config = dict(
    n_layer=10,
    d_model=256,
    n_experts=128,
    experts_per_token=8,
    d_expert=64,
    d_shared_expert=64,
    activation='gelu',
    moe_layers=[1, 2, 3, 4, 5, 6, 7, 8, 9],
    router_score='softmax',
    normalize_top_k=False,
    routed_scale=1.0,
    balance_loss=0.0089,
    balance_bias=False,
    n_groups=4,
    groups_per_token=3,
    init_std_router=0.0364,
    lr_router=0.00115,
    vocab_size=16384,
    norm='rmsnorm',
    norm_eps=1e-05,
    tie_embeddings=False,
    optimizer='muon_variant',
    lr=0.00681,
    beta1=0.95,
    batch_tokens=131072,
    seq_len=1024,
    train_tokens=538400000,
    steps=4108,
    dataset='wikipedia_en',
)
Below are experts of layer 7 (counted from 0) of a mixture-of-experts language model. Rows are named router (the router's row for the expert), up (a neuron's input weights, with its number) and show model dimensions 0-255. Each number is 500 + 25 x the weight over its row's rms, rounded and kept within 0 to 999. Numbers have three digits each.
After each expert's rows: a language model's description of what the expert responds to. This comes from a sample of Wikipedia text that the model never trained on.

# expert 46
router:468502527521495532536484514535511469495489496510501558486503489516538517458476494553530482534519481527521472485523494476512512485471450490473431472487508523508506482513503478536494465483527461496492508484525491526512514464511479497531481480492476503486525482495492516517488534523521493526492464443536543510512515509525492495486529478457475505496533499516500523514501508539484500491513531530468475474531522488429512489465533498453478486513542566478479485525494477523530497532488527525510519515534501507486494519450497484482503507524487512502535441484516496488533499499512474488547497514494469484483486501445473495490533463454483525504481455476495506489546466495517448520537477494527521505472473476504517531503486524539534497463538463489464464446507501460534489492474500
up2:479490507477521480483488512460443545534483462510525504534527503489506521533469530460499473467482481510451500475503547496480497506510473507528507524500489470491529522573473462509441471510486502506483496456467487484445522536496516494516480491448495518466477486505517489501471498488536452500521452547501475498519485490512461512481488463501432526521483522487516518506492466490493512516516501524539462506493487500496502508512446498472502487502478531534530515550508494497451508525504531512488489553517534474474539478514502522503496507519509457514459527543490478498487472506522490502475472509470534481539509513483487499462503545489540509489473479509513494473515484525474507482547488401500517474526522477476490456512510468510502500497475506505466501516510512482470535494499523
It responds to: Table cells and headers. Tokens in tables and track or results lists, such as closing parentheses, column headers like Rank, Notes, Date, and score digits.

# expert 57
router:521464533494505488518492507483508483483472518502515468521536513531449511503493471508456466513491513540495423532501517528507497546496510492453495520526490500534504471508498504466497482483498528495463459482459539478547488485502491484503510459513462455547489539521490537493467518527504505535561515479466510519512513528480496463477474482485475481488516537490515489478508486526505516489500541525461499461488485515463485470508540467511505570514558542498516491507471448479538471492500502532510533457494538491496533508504494538528470511496507484482489458483503472509494506480509526554489507488532501524494476532481518500517528492508547504446483497478554467477496494502522495467469512492457500503470534500495514486543507477561470451473489522503498506510503482475488528505500477
up1:530502570489498483525525502518486491516499497464493476511522460490473475523479552483518528492556533505530476476531502480492501447446487439502519457521482500470527519474501458526514504492509476480501532511494509499511496477525501512499462500500529468474494505521491489502430489505534534468504497518532496531549583498487556483497465502540500499501514500451487512473511490479491468493523460500495524482471481471530489541514495471486500484513506480496519581503520465540526509521476519470547522516504498473520481494470468498490484544515519469497512484520501544492522493499437496490480489534499516543499486490508498505528496509453523454507544469499516472505520521483526494512515459503530483465501531514492551506531521507506524521491503516455494536465492508473499511540489500
It responds to: Inner pieces of foreign names. Word pieces and single letters inside unusual or foreign names and acronyms, e.g. Beşiktaş, Musiikkituottajat, AVHRR, VentureBeat, plus Thai script.

# expert 47
router:527505550548475488442488538468537512467498435527532482485508502508511540456478499477445505503515500523495520527484494492471518503516446515547482526469531501504497532549513472488512517502514495471469449489443504490513487452502459483505518469465531491506481487479511515508514500509497515483536466525518515500529519507470524549482507532491484499464456502516527473509494533495468528508472515540514478519489491479458486470463498524470490492523524495505535501526550518567475507487498501456486484493515521510485482470546461504524516493515471505515497474503522509528456550505484521486527505491507514483505510540512478506518520483518471494505455522517529516482472527510480493510492520512469490494527489494470486457490489537476491527497507453469493437516480512464508495504580472
up0:496514538500512495509521505528464528502502489519455511539485511520508483475490487472504531491530516439491502511534457491476504536526488472521483512484553494519522555505485507513476506457517492459518506513488453512516517510526478492504492506475577566490478473473491549505516480510482490514524503492519460516509476508516479538495532493431470501499488479491492512523489546486456509485510506520523524495561509496521487492488438511563491511493554506520498473542485507535540510493525534511501522472529495513554484510530471526491521499503491540529517516488568541476524496521475497520462457496491490490537469479486535531538505464478509465544565469517504510531504475502495499485509509516500534494503515503492541531490528483507490529475485516495453522481470502494522491489501511
It responds to: List and table punctuation. Colons in track times like 2:40, periods after list numbers, and pipes after row numbers in track listings and ranking tables.

# expert 22
router:535504497482457502536488496531524467473527516488521476498513513534467540481484491525519478507564507480521459525507480497488474512541492517474488503534505531485481457510494522498494483554480505464488442475501532530531545468520477523486521512515467502525509512547490507523502474536490467497568508479479507520458539485476543532483498538491502521497513488484507524518444522522522490495495488491512505541476493465475522501542486465449479540530510473495520503459473480487516491504501475524523525514509541487499529501487530496521448512487480503495476480465522456519506506535503499452461500523517486514473469463445492505467536502506513517523485490456504481463556488472544461502494517496501506517457535449485484554491507499530473479462505519504492497466523483521483537481512504
up1:486490515505477492517489492469478474494539513518503510495491454473466506475490537510496520516448484505488475483557497480538507528501508518484482495494555476458511476496529508502532497473444526487533515510515495443480509509505475484482543491455514472560488504507534482508503435473492472507440526550499512501493472486497501474526509488531549504504499499519479471493489472476499482535528508500508508560517525523502536499469477508507554528492492502521523467484498538480445522474488515493510543450507462470509479505506483504457525546481491534486486488509492507464495477491473473488440513478494533505509526492516533490473515478525495523514549556501549496483462440464489488539485506484469429500529493492509495494494495498492480475510506470524525495489482507485506475466548478
It responds to: Inner name syllables. Middle and final syllables of foreign place names and personal surnames in lists and results, such as Saraj-e-vo, Dae-gu, Aqu-ino, Carre-ño.

# expert 50
router:480513535510498531445493479560487472561477519539521534468527492530476518493478507487461487493526460514525461542526505487485494458575455498523490484500502484516488516517508518460512492462514504465478465482465512470508498479463478537509514496496519529452497544526518515541498493480516493511496476510506529500491512487508507521525461494459505496514534519497491532504536500542488448501545502487533515497493468494491520470537521548497541478488503497461526492526537493490520516560502458464491484476469470528490553516534531504500509504504465510495499475488528482535486498530501490496481511474502505471474473533541491533473468530525510500497483472504480510468513498516468460496456483536485504489508516508520514495480542540489510500516508483467463483534477539464535507533536449
up0:499540486483523478510528501495514518528476529505477448490488495464515541482467497519516504557522494508535487471463478505537503495435510508531514509496506479522486489475526462474505457485487509529529501447480509505496499544495469539496475508530494492467479497505530540504512480516503451533497508519519465476480449519515518486471518517490484454469517481544498525500537503524440492490569486508501503498526514478477480477491508488508493497529464415478509481512490510504495545479485540528497504506529485497533514496514474477499537497506492509504451525532479484507493491422492507515508469520500526507502489518474477493535468495546456504474500508463536541517491569489522452521475516534476468474499516502535480502475454522493490482493494486476478504468465517471497528484543499
It responds to: Table cell separators. Pipe separators between cells inside table rows, especially after opponent or team names in sports schedules and score tables.

# expert 23
router:520476538568513453538549504536491507491520500491534514495554533479479534492490492493496522510472475465455451555497517477526478533458491505478528461517484533473515518536523523464516529476510492514519515508496515488482528529494516472514512506483492486508529493513491500512479477476484548476529476472505503480503529512471486472492539475493498533495489502496467467488491486501484503469493520453509472513493505555533485532501506523509483485530498478475542452447491495460528530501468529501526474500528496505494504503571459543542556475486532459478527537506494522494487502493512502530500481498486500484493496480488540518513537459525497526501508487543465516503540504511508511539451472543471486477498531496493522554503515501530486491528482488472456486525501502531496557514512535
up3:483512481533495561512514514516510484506528510500456508525488483485518498511512524489507490508515518538490496500495504443510463485499532483479482503454479513485509489506492491470527478513499485524481469472459528489479519533518508489487530514514518492509507466513527523556505458508506482533545475516501526492505513511476551512499468513533529497507497507470486493451529489512528532544509466499517534478484509527539502506509458484500499541474509517490508513476549506506462476517554533544507460472489483481475516511482510482520472529485507476486511520521448502481480544490467501495552489509472524515492483448494507520479514511535462469551464483527452513554476507507513586497484478457523435471497484486517481509482469528518503487492554469487539499479508533450476481458536484
It responds to: C and F pieces. Word pieces with c or F, often inside words or names, e.g. fisc(al), fec(es), Tlaxc(ala), Tusc(any), plus capitalized name starts like Champ, Lat.

# expert 17
router:488489490482520495464548457491520507492528444468489471532513482506492477477527495503543512535498509551502522470500518451490524494516490501546522523534513519500462499515518474464516482446534493527477524458488469481535499491486463540500474546470494515489547519481512524477500499524524490449454493503507511493547486529488479490516485503498485447468480502493512469474502487551471508503475510503523526505517467536461484485462489521487542510519536552479489449506490475513538502507503531473485468510514502474494477488529467546489491470506481526481520501503482483482438466511484478509531527486520496488478551491505522510547476506530445527469499476538485493539486503511497453541553511509486506530519524507466487525498547487519475506497504513518506499553485527532474498524540494
up0:495460462477562536496487510499508530459513471521509502509481520526504484498473481494503561475485489537518475481456472497537495460504485495507515499483537492489501498481458480492494537527491510491509494539482491461487480466501477462476522493474470523549468471515454460499521483500526531530506496492508504503524532520536508521486488533468526497498495481501501498501494492486472489517480512505478504529520485443462477442496500531509500482462447526459538547545427487464529509479493489509555481449509490428502471499459502537508511481514474481476517505557476524492494484487505523538504470483514477485511483518502511465507477516532532518495485486470505512500512523523525488502470477449496472481499530539475521542465506474537524481486513531552521486510531533479526495484492481
It responds to: Word-initial consonant clusters. Word-start consonant or cluster pieces such as gr, cl, cr, str, fl, L, r, beginning words like gratitude, clutch, criminals, strands.

# expert 34
router:482489495544547468504472472459504502565508513513469535530504538504498522477458480551535532501487448501487530491501504522520512541475474462492486508485519503498477480497501473491527491483457526529467505464507500489501514519522470472505512523517513515524532509471505531482540484510510538507475503486530550503490482483512488499461488503513484450491533467495503456478504525517498488528524500513511496522497479527546455516509487476513500475472513481559478471483490474500497515486508489498510483545513517499496492480546460519543505524481493536476523534515504509471546474490475540525509544534528500481537518474542526482544483473546543520491498474534504518523489481520524514520539456532540502491557457548467512474455529491499472527524503473544510522494499528482491489461479527
up4:498499513516510498507438504505459468560489494537487498473493501479514455472508474513512510529491474498522497497513487473498506499540487502442498479536455433514494523520466531500554490491563534489489519517514507430482503489502490560531510536493521470493497466528516510519502544528532508460523498511488498503469526496522495523468492520516509505508497532511518500530523515480488520471496494481496499465505472504505538500513477527531457488541516486488498511515453502458550473502561505470483492491521441523502512487517521526528499493504506523465491535481530508513499506518484486499527542515498486511540473455512501514523481521531532469508541457487471502475550463515479476483512510437476516503462498493519498509465541558523494442510507510480531490473514533475520502533494489
It responds to: Lowercase word starts. Opening pieces of longer lowercase words, especially t, c, sp, p, int, ret, as in ret-aliated, sp-arked, t-ough.

# expert 45
router:498493537491494504490510506478495484544481555516457514543541475487538502480522503499508504490503509483509441440462508504521518474499508512501461473516512476477478488501497494490513430433511472473527518540486470511514433483502497444533455490491439470472554494511522523534493490490490486483463471516517526485471476473505514518525492494456451513460491530514473546494472508490511493525474522482487501461481512483527499473453510504498527504472541524478490524500541468499484525482524496496477510499554499521497539496472480472514494495512519491507480466507467508515472496471486449475562484502483494519480523472481466520497500477463488494501471491491547483489557507472482491498526527519525535494515467494481510470496495513550518527475492500495493530468513509494480523545487547
up0:495507513539508506524524501501483492499447491489470471470474497447499486486506524522488494533524499434488488536497530462505498531533479481481504496479516509523532505519518520480522497467488505509486547519535496481483556454495496502465520515495507518518564515469515500481553507552499503507470481528545528491510483493508491504509515481528511478526490512552483515467543498499506477497475459520530529532458506491491491524535487508490498511510502458528464518507530482486434502510510480517480483521521522484500474498478480456495517506550495508504525494463493526503506539534449475472480498559545483484556510468526467482528563514486522517517489477504468499513479483502495453451496519580532540499456501468464526486497516522522501466527517497492494503518499520475517461517506472
It responds to: Units and counted nouns. Percent signs, units and plural count nouns after numbers, e.g. 10.4%, 538 km, 134 medals, $700 million, members.

# expert 12
router:519476503472544522501500500487532479565484563486522509471464490517507457517513500488523487533465465526490548477487504499486524471469474510444535502495533536517478503499521552497516497451501522520485542492470484514487453501492501495544503500499477483499513520504512546454500525494438515497462459491470504461492443497477459497440533504488501443481510471516497496481507512524476539518508465520508532464505509456557461482503473531509486491525532491516462473469459485498524535520483526502464474482503476509508498473543505462485493487505521493500533497521489533488485469513538490500511487460491507496501493481488501505495503463472484499484517519540516546496523506504515532498505508485496515461559512515469470509488485480553451534479481477530493532487485541512484478512479478
up0:521493485478534511459503503448489523468494474510511461503513481482527522578486495477497508517543466475496479504456492494469519535500522486489475502507457503510498466478503490441545532512526492482514491541533466528490470464501500533517482520522449507436506458523496479521479487502492478496520464520492537444477532493463503480512525495468528488493485516483487468504500531498451494526501491512507507512535470453561458492544535478504509462511500498493492513457523515496469523451520481512513521514465494529507529520500539482522516513491495471484488491521457502525531451487479493497517514471513526492510530487462524478503518519515494482479499489498524541507510513471530493506502490519499517454493495537465456538484476444514505489513508417481513488529468505502512478550503540
It responds to: M-pieces and units. Pieces containing m (am, em, comm, -m) and measurement units after numbers, such as kg, ft, cm, mi, am.

# expert 24
router:516476502530493457481472498519517501472473526493499549470507467506474479503513542462505510500501476487505519545504516485483533508479481525482521522468467511503475489502505478491508514536475522485463494479499474511536500511525494471507524525535517511477498526518476546510493564496527463520510492516457531496485512492478489452478562522511479496490474535473527487507523510507498533485531477471503511444506512512457512508459528499449550552529524462488508423502478513487449458520537490451506506537519488465508513533530470511511508484497488475528492538535442525480523519533533487503460470477522496514495487482532511519533483488530509485510531509522462520459512496512484536481535520539473520497529475502494479462489477516464556525478510476482504521523504488467460518517525483
up2:477488495500500513457477496449484479526509525503521510493469517555501527527540557511513452524471522517495509517554499502508535484474494523471486459497503468487498528474525534452543552507527532523469507458559515543464531518528534497512473449520525497550509459467487497482513522498466504528508507471503493478498567470455513511480531484485482529514493501476469534499482503469515512476491518484544459517479513519502521494447533548493545494495483497505511516474497525490476545502541498509474472523462512510494484502517512504505491488526462478538534506452455484531538501508463510519533489483494501498490514491498501508536478527524472496484509561535491468510530492471527477475502479485504510547466500507475506524500503506501473491481534474508483515524477541530482489521507529
It responds to: Dates and years. Month names and the first digits of dates and years, especially the 2 in 202x after as of, or day numbers.

# expert 28
router:505506512494483451461469510478523516472500499550471470500519496502532502521477524450469515493499473460505477511511518478496502520472462506516493461529531531492501521479448532490520524530474500519493511551546477493517533472500500456515528479521566545523462490534518483480490480485513518492560515467504466504535509491566547491447495555530506511457486464502497484496538536482473522498494445497529497486536479467480467525512537480479491475462489469514499458487546499502479470455509554491478510529524521495494459441532464522485457494500526489521488493504529494512521546519527519512468515512495476522509478495527450501492507520516491509482515528517483499500480493518505519470521492463524502496472496525495468515510524527449475515504522515484525514539488495503522515483483494
up0:514510471581501496489456522502481500505508543518492499474481465474458488508470514535505499502450503514469514497532483505537468531494519579520514536490492513458488491495507468482545521548473525498526506454498521499521507547514498497466465576565473524512498528512495464538514486500500503534502489500557504481516501468501489519504526506498505493478474468481516529478511515475520497466540480528516504503529482470514496524494490469489521529517546478546507510456501496509503493490498504502542482519506534516476485518470493513525505521507500510493522522535479537464525496492529461476530503500449493493488452489526512525485495469495484484524531531459545569532497505493483475501516507524495521444499513489492486465475518534501480533457482486539492458475493487522474478494529531
It responds to: Space before numbers. Bare space tokens placed before a number, usually a year or date after words like in, of, born, plus paragraph and heading breaks.